{"num_hidden_layers": 9, "hidden_size": 256, "n_experts": 48, "experts_per_token": 3, "d_expert": 128, "d_shared_expert": 128, "hidden_act": "swiglu", "moe_layers": [0, 1, 2, 3, 4, 5, 6, 7, 8], "router_score": "sigmoid", "normalize_top_k": true, "routed_scale": 1.0, "balance_loss": 0.000269, "balance_bias": true, "init_std_router": 0.00826, "lr_router": 0.00167, "vocab_size": 22585, "norm": "rmsnorm", "norm_eps": 1e-06, "tie_word_embeddings": true, "optimizer": "adamw", "learning_rate": 0.00149, "beta1": 0.9, "beta2": 0.95, "max_grad_norm": 0.5, "batch_tokens": 65536, "max_seq_len": 512, "train_tokens": 346600000, "max_steps": 5289, "dataset": "wikipedia_en"}
Below are experts of layer 4 (counted from 0) of a mixture-of-experts language model. Rows are named router (the router's row for the expert) and show model dimensions 128-191. Each number is 500 + 25 x the weight over its row's rms, rounded and kept within 0 to 999. Numbers have three digits each.
Before each expert's rows: "comes after" lists some tokens at least twice as common just before its tokens as in all text. This comes from a sample of Wikipedia text that the model never trained on. Tokens count by the router's weight.

# expert 19
comes after: "was ", "as ", "is ", "be ", "were ", "are "
router:543488486522499518511570519503534526521505523533490528508457456473484508488518517473524471495506496511470440466511515510507504502475493500510498506516508477480464498477497486509503499563516537

# expert 20
comes after: "| ", "\n\n", "a ", "; ", ": ", "= "
router:498462490477501503466512464530530527537506491518478491464491468460514524519512528497484481487517465509465481464455496525517492508465505489531505505502501455474473482509474507507519501557498510

# expert 9
comes after: "- ", "″", "• ", "has ", "W", "not "
router:500468494525489500469549485489511494509483514512450493486504504473518513520511528502463477495480500514468478487498532508487498490438505511486537520474499519490462492508469498521519470553485519

# expert 27
comes after: "(", "–", "200", "201", "199", "202"
router:508501520524514495488532495530491524544516531518501509487514475482541517528520527508497491477520537479521481469479506514486525498460520505517496522472492489486486474492460479495520494560493484

# expert 11
comes after: ".", ",", "–", "3", "2", ":"
router:502483507498514502493535478544514533544510500499501508514474526485492490503483523499499466468509506481468473494507491498488494505480507504516477495450499478487488478487510475526536501521502516

# expert 16
comes after: "\n", "a ", "the ", "an ", "The ", ")"
router:500506513506526503482500511500555498530527525517448521542479475498490511497539539507506472477496556517484453477496518523504487485439511526535503496491490499472472480504460477526504523554500533

# expert 43
comes after: "| ", ".", "% ", "°", ") ", "had "
router:509496486527485515459526462508520503522522516515478522483497480494530501522454554514501493506507506515469466508477484513470511512455530518493532486516482486477493482504485468522548492567507544

# expert 26
comes after: "|", ")", " ", ".", ";", "==="
router:501494470517503505486516493520511491560503526515465507521484455458505495503520563506501507458496521543457482464501505507524490505425517503526497535535492493491477448487547504507554499519508513

# expert 24
comes after: "| ", "|", "; ", "–", "+", "−"
router:509499463499484530490531473506515491513512535500484511493510475479527526524528548498512441497510480516469485496473526511513505504452515469514505490488508477499462493485449492501553498534498511

# expert 29
comes after: "\n", " ", "0 ", ") ", "1 ", "2 "
router:500470499502480500477540503509507508535480514500497529466509468478522508512503534492522509453527495509433480461503502520545496517494503500514502513520501492505448487505475490526570558616511509

# expert 33
comes after: "in ", "on ", "of ", "at ", "to ", "from "
router:510455547516479485501538506517517501505525541517512503482511453478529500525533512505522476465476493530492478501521488519509478494493512521520491520459505485496487459496472496508561516534489486

# expert 18
comes after: "in ", "In ", ". ", "201", "during ", "On "
router:471488503496501545485566485516521546512520503524458519495518496507525514499498532513523467469501492482462429453514488544526518522462544493541542534490512485485484472483498502516551515536526527

# expert 44
comes after: ", ", "is ", "as ", "was ", ". ", "it "
router:489481474519534506492530507517517519529487497495443506513467498489515510519507528525501490491555513517486442494511527496493493501473508525517499522522493496513510478472468488518608497517521513

# expert 30
comes after: "of ", "by ", "for ", "with ", "to ", "from "
router:492499519500516476453548491528527522522500530501479493481504497446523515484526538514452521454491525509480462469488503510520508493496512487531510517488489497498494466487472490490500525530525510

# expert 35
comes after: "the ", "with ", "for ", "by ", "his ", "of "
router:493515498493517477499519478537492519532540529507489523495488469467520526526508537505488510474512531524495484491491499487548518473474500489498533535536484481479483468507473477496505497578488534

# expert 47
comes after: "the ", "of ", "at ", "'", "s ", "for "
router:494468518520510489488538465517513510547491546528501525497489483474519499499502555523499467465523534579469498470496505527525484473467536501532513511461477488502504484521469477498535460542504546

# expert 10
comes after: "\n", "| ", "|", "- ", "201", "200"
router:491483501498495503467532493511523512542525522531498519485501513493510539510513550499474471497490506515460456473507474531518506490458519501509554532500516493500488480460473476500559480548477545

# expert 21
comes after: ", ", ".", "– ", ":", "200", "), "
router:513496486509513523477527497509521518512528523522475505476488505467476531523537528493499491497527488498485480480495501541501521468488518521546490510472490502507493474480484476531558494553487512

# expert 15
comes after: "the ", "The ", "An", "St", "Al", "St "
router:486504504510487479497531514483533512543542502524495517515506479468505518531512511478495487495504515515500484448486525527535495508452544504519508511486494499505513472493463512521490512553492544

# expert 36
comes after: "| ", "; ", ": ", "1 ", "2 ", ","
router:508471483522522501482532478501542510549492537509489515487505472470497527516501532524501475481509486495445496460484512538520492491484528504536523525494503473478474502512472484475559509556498489

# expert 23
comes after: ".", "==", "===", "=", "\n\n", "|"
router:510482494505507492481534474516504519511498502513457500490497484475513510496535595511482420488480489519455486482496501537510511499451481495513514490500497501491512486503486491509542521528500497

# expert 45
comes after: ". ", "The ", "\n\n", ", ", "that ", "'"
router:503506485492538508507540517483520530506503533497467523480499463472526521532518518502492471490544509522511459496477521527520483500479506491513504523499506513499498438503460475504532496538498532

# expert 6
comes after: "a ", "the ", "-", "an ", "=", "The "
router:549494503526520497498523493507512501517503528495479499479501479456529508505485545528524475458505507552516478482507508522498480484502521501513486522513491503518502489480480465501553485532519524

# expert 8
comes after: ", ", "in ", ": ", "(", "201", "–"
router:496518504519517504456552500520525511531488505513452530496473499481512524507518514517508458515531541478495458461483529549479507501495518515523504496477501491494492460476490470510547495511496499

# expert 1
comes after: "\n", "- ", "\n\n", ")", "by", "\n  "
router:504495501519508496487520531498507503522505538510439544486503495492507531497496537508483454492488510542462463466520487497501509483411515475526502506511479522484454497522481486495573514505503514

# expert 22
comes after: ". ", "of ", ", ", "that ", "\n\n", "The "
router:490483503490530519472547499512510543527507543500452508488490460487523512499521495515477510501511489523474503487480528510510504509473529488526523487479490499473485428500464498483549497546491528

# expert 32
comes after: "to ", "was ", "he ", "and ", "also ", "He "
router:510485448524516491491517479508509492501516516532452509491498484485523524528532544497507440537495498500507453474512506505491516491432496513511519513511511494467481507523511490482537497545496520

# expert 40
comes after: "and ", "; ", "or ", ") ", "–", "well "
router:494530515523475504481519465510490523525511545519463530475492487456520465517493523474475476474511479536484499505479494528488497466482491523529528476480493470505486444505468488497538466569485526

# expert 31
comes after: "==", ", ", "== ", "===", "=== ", "See "
router:496487510515505477480557483517503501530543524507465510494513471469530508515499513528480450508535479506479495498509483533547499482498498491532497465494491484508466484503474504488577470537487498

# expert 46
comes after: "'", "the ", "of ", "to ", "on ", "200"
router:518477500507486484489542498517522532552539534536486507507474486463516525487550518482495446470529505508499501486499532527511522482480519507511515549486506507518493469513509474501515467561527524